Experts of a small language model.
Size: 19 layers, width 160, vocabulary 8182, 21.3M parameters.
Experts: 64 experts in each of 17 layers, 32 SwiGLU neurons an expert.
Training: 257M tokens, 7844 steps.
Below are experts of layer 11 (counted from 0) of a mixture-of-experts language model. Rows are named router (the router's row for the expert), down (a neuron's output weights, with its number) and show model dimensions 80-159. Each number is 128 + 32 x the weight over its row's rms, rounded and kept within 0 to 255. Numbers have three digits each.
Before each expert's rows: a language model's description of what the expert responds to. This comes from a sample of Wikipedia text that the model never trained on.

# expert 22
Mid-name syllables with a. Word-internal pieces of foreign or place names, often a-syllables after a capital: Sask(atchewan), Bh(ag)wanpur, Som(ers)et, G(ains)borough.
router:113108174104131154122106159133177138120162173136089141103103087148113135125096162129109160101177121163094189125079106179129082116075152175132101109105110118137134168132134180165157119091127168187108190102131145102161156100119102154173074172
down0:169151108103164100109185144129134132115131127061149140117198128170103036110137121152178141130155098156142150156142120140162120093096117159149108143086093145066065160161178164124149130141115122109105151157167121086126151111085171042152170125
down1:085152108095138069098128107164161152159136110064133104136111137202074147120181229156143134108145131140137100185131166163167217095097120138134129136167161119138078178093052131153163166116082131143119126166088130155114157159118094105104108144
down2:190112152155104087132122119130101104086162161085091127076145100136152127144154112096192125021106048146163101101130140146119130151086116078084123137164174184151193129193185151116170110076160117104171079130119141130142160129091116125127100132

# expert 38
Table cells and columns. Pipe separators and cells in league and election tables, country codes like GER, FRA, and words like President, Candidate, under.
router:109114149118198138099123172157171093126151149128088105125123071131082187147097155138120111103147117132144132082125099145150049170070123120135074118170124105131160125092141170164143093108094210162127141071151121158173179155105078119193117140
down0:143137183132062124155129123178117122141182132065100145145113118127175100177180136043117109131124157124096132112137113156136119138112137139203168145107082158116126152166124112129159083070122103163136160108134042119084133097163192142103087181
down1:132138118100145121122084170077113186118175100177125148160103087110114126121107143084118145126155159140175116163129135150128140147067084123136061126092160113076090140178126193186163134149202160124076118173103105168158129178089101128195073141
down2:141114138094131081149118099073123102086131133075126139137119142136131127079099109109112174151099150127154131118178139088089091144152160069119162162130139126112089092115114095157113131124136109172101171087071100094180096167135147139087118150

# expert 3
Mid-word fragments. Early or middle pieces of words that continue in the next token, as in Pl·ot, prov·inces, over·lap, spac·ecraft, trib-, contin-.
router:119138160107169101136114153141136153154156144094107108084162092109125148157093160113119127118164113121163140142090124153154130047104143144123080121143079123128171168129130175109120086127119161165073172123119139104117116091201102169156057111
down0:097128164112170137102152091095150127146130120106062125123125193110110083111105129131109115106100126133180125112086132071128132097128142150129116144113059136146076040107129128093098176137135166122203138074072116126068175077151107115130078101
down1:167139183103144147108195134093145156136105082163135129123165145044062165129126053130134126141156089138156072081150066103090138100129096195143163088163151190150135173098110089140135118142175144145107157187077115155148145121144145126114162109
down2:082082192159128120118191120083138103128045127133102169129143132110136132111209182125141146092199158150136126107113137118167142160171083121122107103092065025151126196164190167124137110168078148087119124089159124127139094168151168143131084098

# expert 11
Lowercase word-initial fragments. First pieces of words split into subwords, often after hyphens or adjectives, such as al(bum), el(imination), ch(urches), phot(ography).
router:168120125102163111169098137093114109116136170122107080118135114107118125107088164099143105126122076152142170120133132144181133124118137159155138125160114124113171198099143166159153140127069145137068169084097136098105170102201066163160102147
down0:168156143149141150144155132067136098163096143119151147116089110165117180101123172138036123087093154167124107114129202099136092120129130125139130133159125177048127098119082092127125114141128136060136160177149164130123109113083106160154075188
down1:057166149132157184115077147112093172154199156161136122111166071094130074139163138105144091142131155122117115139149156148157122073119130094115144097086080159108149110172094110107125112132133152161105109106148149155142141138098143116107137107
down2:081078169111135115156099076147100181137119114090166174083126175110162063148145138123132101171148100157128116127082128135104093140095149093103138130158125131141167153130115163163166154148112151168113095132086071152116089147115136139238086099

# expert 7
Mid-word foreign names. Inner pieces of foreign or unusual proper names, often Italian, Dutch or Spanish, such as Albuqu-er-que, Ha-ar-huis, Ta-orm-ina.
router:094104163163111168071099186127199148107132168161053145117130097128135153151099122116170121062189094192108132116117107137141068137087149151130092175158117141112140171073135178146135142074067141164094142084139167150134160136143105132134110155
down1:132164174129179121127171173109125119162088068132122117157118151152094151147102185125113146182103123169080092115124132108148098082066100205145124121159174101122151117108133117162148092082097127116126116155117131128169171118102078191094106131
down2:102106106148058141112087192136187093128155091107120176136112172099156118173138118100133096126161225086123080130076097089163159154110122140092177185139132118144074107149216152112145101157153142168125135104122116209136094095178125085079100089
down3:115111081140119097137106118109089154128148109106055113072154176200144125102171099125180134128157143167095153132132137067179071099068133142107144183128129115107103125130087199142091137144139118138119107094135146185149171074143115195160101083

# expert 51
Table pipes and places. Pipes closing table cells, closing parentheses, US place names like Chicago and Washington, and word pieces such as Mill·enn·ium, induct·ed.
router:128143138097142082114081181130185111091142193144076140126156134118070152116127132104100115126197066131114121133110093177153114126096074134122090114187087128117158128054134188163133106099105149117125144100127133159155174130172104135193063115
down0:128127092166110052118128125139144131126128125091101120082147133103120154106169082133164188133112104172107119177135107145115082101084089067144169076152081130174129133105143165160132175112155162085101098122098153171132142141114177145122148177
down1:066139131103132150115149171065120158172070104146119129128131153098145182089120140109123173113145182130147101079151150095104165145117116185090069137145121111111124116080134099177159108164085152116175134101076191103081101106109149132120090117
down2:128137108115136131182069096176064112130085120116154232150162108114082139111125115120109169105084156139136070161183173147129128076126070171130152060104093145160174127087091163095122156137145135141091095118107109121100174120141098126146092105

# expert 15
Personal name pieces. First names and pieces inside personal names, especially Indian and European, such as Raj·end·ra, Nar·end·ra, Michael, Richard, Paul.
router:128116179125136121091114193162156125106130161165060105090125137119110156053099140088088140056125116142105157117081097178114060158108108181149084129151059127127166101126157143151160138097130138140131160086124117145128143141136063176177134150
down0:192145087193083092146148135172176127123092114108102141109112083103159105103144143147118196134074143098103119200129140120128183087118111105113101129134099198139218135114137118046118089147131188095072156113136163133143146121095114126135068127
down1:187151081090154144184075144159100111137109139178103125125118134152078077167056043151053158106088151147148080087136188171145100146130113147131209150086117141137199114165136146166146170145055181135167062139133133158145119125149114137092149126
down2:076136130126152170142089100153141168077148122142117127146085161081078152107152108110142127112118120087206102182139123146088087080162144184156119110106170150054153125127095138083127134139093167157114162122183131203164102094159117137120083090

# expert 17
Digits and name fragments. Single digits, numbers in tables or ISBNs and odd mid-name pieces, such as F-13, 978-1, 77–64, Ben-o-it, ph-os-phorus.
router:120104190100162073097105168147189153131111129128101142118095148126093133078112179087133096134120087126131182125093098129120091133106120103154121092173130133107148130113108183126162109106116152167069128073099166127146149112155095168124114154
down0:126099139122052102090129099125132072105130072087120113096089149104183143099115149157052149144167158115161156196126139159131138110127112123107122094164098130182100090158150135070126046149075092130128074151151127140115134114142206141081129111
down1:161103153110144121156174057095067132142117120084131113124110122108168028147104061110151122114097117143116156112163142138163153181133133122114107115162129153127127156187109188140158122183151121184092132085114149118094154142131114131136131070
down2:098128146107098113078114090152131160117154154102075114153082164102157115168111158179163087164055103158110095155139155080134130128153091110157064182108134147104135171155123126092072085149103197052084097128113060113162103172121103111128138118

# expert 53
Numbers and rankings. Numerals, ordinals and table pipes in sports results and lists, such as 100 m, 7th, most, four, two-handed, under-18.
router:103112121098140100110120165132130137156120143150091099139155150086110182111082156115152118132148044129083149105081096138135105122062115181185078140139084136130159139095109199139168082094096194196070164066135156135153147105143101120148093104
down1:125115070107121106069146176127167105159099122180116125146109132083047164148145050136147114121186136121090143120149110123111143113166101145133128207122145092075084113146116099089122112110102128136110159121072153159159147149100138123132157120
down2:173114165128145083092145131072151170177118141099173128106123146098140124157082130140115141139162137123116067149177173144086180050072157164120130081113137105130170155119114106089145148130103117127099162164059157120156160074135121168078155150
down3:119183090109176098152159170118135120158122076137123111184143110113126159087198086171121124096089094143110142169112141151079130069086132143127128199067090140138097081088120163096184079122175143089133180151053118180107112142127115183146190137

# expert 2
South Asian name pieces. Word pieces inside personal names, mostly Indian or South Asian, such as Bh, Raj, -ya, -ra, plus name-initial capitals and table names.
router:127117166147170156169119194173156093105157138142119137128094116117083144094068119100107128112151089142116156125125112208140099149078162150181100095186136097116181118137098135152193058118117157156124205109120160167142154114127095162147068150
down0:172090106150101071117151136113100112078107195203103168189094129160107098146159172119160072146083163179140160144170166054169128152170133080132123165154137160136131151140107162121105175125105098145127098131146134118141099181153139124119174117
down1:116136109139122095166162186107133191089082132106126137137094157127102091122104109133111047135141139159167110154124147129088121137160114165167157089145107060188079099145147121075114149101142128101094141083186140136161108137137157124118113175
down2:144112195131164106187160110062117103181071136124112105114143144163079172162129116187109121064117119085125130136162133118074097109129089105144127147118154145176159138134202119131130174100138086142164152114165148195089133142141135114096158137

# expert 9
Place and foreign names. Pieces of place names and non-English names, often directional or capitalized, like West·minster, East Mid·lands, U·ttarakhand, South, Western, plus Arabic bytes.
router:157116186111151124099113151161105169115119202103111071106126106094115195099067158130145124127144087177137167108081117143163110165107122150129106129116114139110134157130165136129178108154139169192135156067169185136140126109166036120160097170
down1:082090137186148117157104101163140120164152104076140139121188143171162164114118172103112098119111121154151159141076100135196147140123163186075116118141119078103116171103120111108112086161113170083133171153135108139105141086158223152120146119
down2:116184119130104165121099127111140149140134198201116136138142185086061103164084176111159118133123113100122077112135064141136155076076136119128121107082201116119154132113172138128105147118134130119138150063139143121132117143138115151152165175
down3:150162154123150100124111104131150131130081151060164132138096115146139125117074124149137094084155147171162136135147142144116142095185128053149156127113187098155110094105079149162133056142138125052119170107162118152108093110145127139121167141

# expert 62
Sentence boundaries, clause links. Periods, line breaks and sentence-initial openings like parentheses, plus clause connectives such as when, where, because, However, which.
router:121135205107177131167075129153136123096195179083100144111187123096125129104100168106144137107122108137106142110086066164165060108087101156138120078151126076094191134156129153140150135092128188175056133074168132133165173108130111179153095150
down1:164082151102194079081100056167142107161161116097191145114108165094140106175100127096130183110158097125178186106120116176161107123207101159120158117150169091148155121148117146094124123165127109189099104135108164082151100127142128109112119101
down2:142166201165128146080162165067124088120073120126109074102106123197122115056163148151152107137104135118112160127089132150175128116099160110107136130128133123107067136072127095158116081108066080092131182139119112130113147152071130117151123155
down3:159165132121123165212096176116078137084154134131114113107164099085093135170117067109135119164130043122123133139148088121112122132168196096059093088083158100140111112188136128119111157131110129124127069180146130141133098152126136137095085177

# expert 4
Sports table headers, scores. Tokens in results tables and track listings, such as line breaks, digits, W/L, header words like Final, Score, Goals, weight.
router:145108130088130118121093158151162083129138122122084102080101141087109186101099126137152140101103088128096130077144119149134120133088108184156135146161108146152198143064170184148143119093109170195097182068115174141121146136137105137153113154
down0:092122140181092138097177062115201077092119174121146164090124150152143184149116088119173112130183148126111123068149094112145092119118100172144122131122128083084152164171077108087135090104084114073135130160111110144088180132039138101125186148
down1:185131146123130124150131084101138101142128120174120137143079118156117109171091157142061115172207135095068152122113089135134175137126145159124117119069066079124084105165132146054092124170162133124123138142153112124105104170164141103067156108
down2:111125114137128176126206122117082154114174119129141115121135142084108134097154096145130082115089129123202098115041169171136097166155103186120169100136137101178063201107126158177143160120177133164122109097186204097131134159086156152169101148

# expert 0
Determiners before nouns. Articles and possessives opening a noun phrase, such as the, a, his, their, plus adjectives after them like wide, small, new.
router:160114134149168112077103164161177147106117181125070129098128113122117174088087159106161101107156076167116165096109083153148085127126106128176147091166107113123145138089115178163174109135124178158089143061120143158184173117165091136178117088
down1:197155131142064132105188088158147101155153108102102107065211138126143154113120095138157085140152151119087200138147153107119172156115155159109143130143076121131107113067114116104109117067078129112164113150154071125145063100149125142065114121
down2:091142144155120160155114128115124154074149091132100148090160159177105128111080107108135104070113127160149073080117076150122142129124124095136107106149121132128131158126132129159155126096122103104160134194144159156121104097154149141088137120
down3:096088123077121149117093097125126121152130140122110086155117050150119139155140154182138092070119117094135174082025130214085142149098169136132165113120139112162156168123180128148115101163096061106124178092191124092092128114118066175135127176

# expert 36
Common noun word pieces. Stems and pieces of ordinary nouns and adjectives in technical prose, e.g. water, tax, ure in bureaucratic, iet in dietary.
router:147139149094170124118032137107168097119148162088124109129153095122117146130111188111166173071137121112107118133105099157147091093095136129118130095141112168110166148121124129150110124144119200173083151087151126125178176116146118151143069147
down0:190147122110092157126140160114152154096184136111136124128161122131103108126082144099105098135164108113069145154109096147181170147145125168131085120133122128067118085097130091149090138095110137210151115113127087054120095104140062140122155144
down1:171179083185113159175100121156076130194084156124099124145151155099120094128133158104107122101134112168087172107136134102183123123168169111181148146105131123135128106109148103173147109159146114135109150069145129149144080124150136060109142093
down2:152127191107113130147127139129108120158119192085150104146182092153162170081109070112098125146138141136098148123101119130113154135102096110089112102137136123107167143133086179105143149138154092064135062182124083112107127098099098125072136116

# expert 52
First names and pieces. Given names like John, David, George, and endings of female first names split after an initial: Ell(en), Cher(yl), Mon(ica).
router:119101212144155122082100151132176141097173149161076128102121102143128155089071141097132109054171079161108148071103093187167076140081136153151113130171099139121167117087149166139165121106102113130112159087136132131152180139152081151165133139
down0:153131142148070122076105142102168140149129078155192161118106127150093118129184101106113122110109103134133070143124086117135123123133094127147157143121217137130149135122121131126209084089072119145176120137132071114159190129165094156180169186
down1:144129189125110156133122072146095146074153086156103165189062139138055105136128083101112175141120182131136129142138138080138123074135121172154167076139083101145139126157120134092099150098152090129153106133146126190147175026152120170150139097
down2:162138100054120161096126106156118101139096181108145110171099173129139147104142076146105094077105172174161135141118123115141094140069087100097123122102118152145118134159046156201123127077160200107144113072156147149132096174165107175145134120

# expert 26
Word-initial fragments. First pieces of words split into several tokens, like pen-alties, rem-arkable, acc, qu, M-onterey, plus blank table cells in sports and transport pages.
router:116136126090170131107109164135120135118133144136110086093194132089074138122104172101134134068123125098099136091069144182167107099091087145138122147216134097164154160072166146163158096125087160125072155121124177129137132087180082152127110121
down0:173116146206095118133108158135108134164085132096122135088107080172096122124180184148118150139148110170107205094148111097127144199101145126131207133133089106149098109156161151152151085133136124100115127128090129108080196098137138124089115083
down1:134120120195139108139150057130148179057124124126110111132134176113127092069118089109127143119100144135093124165128099172158101135160113070102134120187175107251048131145059103131144142147153102102125108127065154137114093097125149136139115169
down2:182144141118114191114149080075090144114097103099143136093091133144141181152099122173145152122102126089238095157126225129154087144117087135152132123103172157164110107107097196139169148148105084134147157125075075108145099147069126164108148091

# expert 58
Sentence-final periods, O' names. Sentence-ending periods and quote/bracket periods before a new line or sentence, table pipes, and capitals after O' or Mc.
router:130109200125149111127066163141147124107164127167095152123148138076099176076089147102170154085140123172109136124100092170190055153098096165134112127184119092085175124125123166119164142073135117177061111081150142135174165142162109176150119154
down1:082089115087119074131107121137150087145079161117118105085130079139137145096140078140147088076132146129162184070149101120090110183106124103117113120126076134093159094120136143168145109136144138125137178090131148157109129179110120133103116116
down2:160103118146125152085137119193159126115123122122105111128138107112182048116144202075113091200174087116138152140132105140101119093075131112122129099090083109100078132140145159102105096149204128103090185103161134132164155132168121126175147097
down3:066063122145193121116122151159163154146135120211091107163135163043158090164169121097144104121187145145136143092165118184146124083104153090080127067094149159126090100159161136137133154114165145105098127099140100096135180112163119108110175106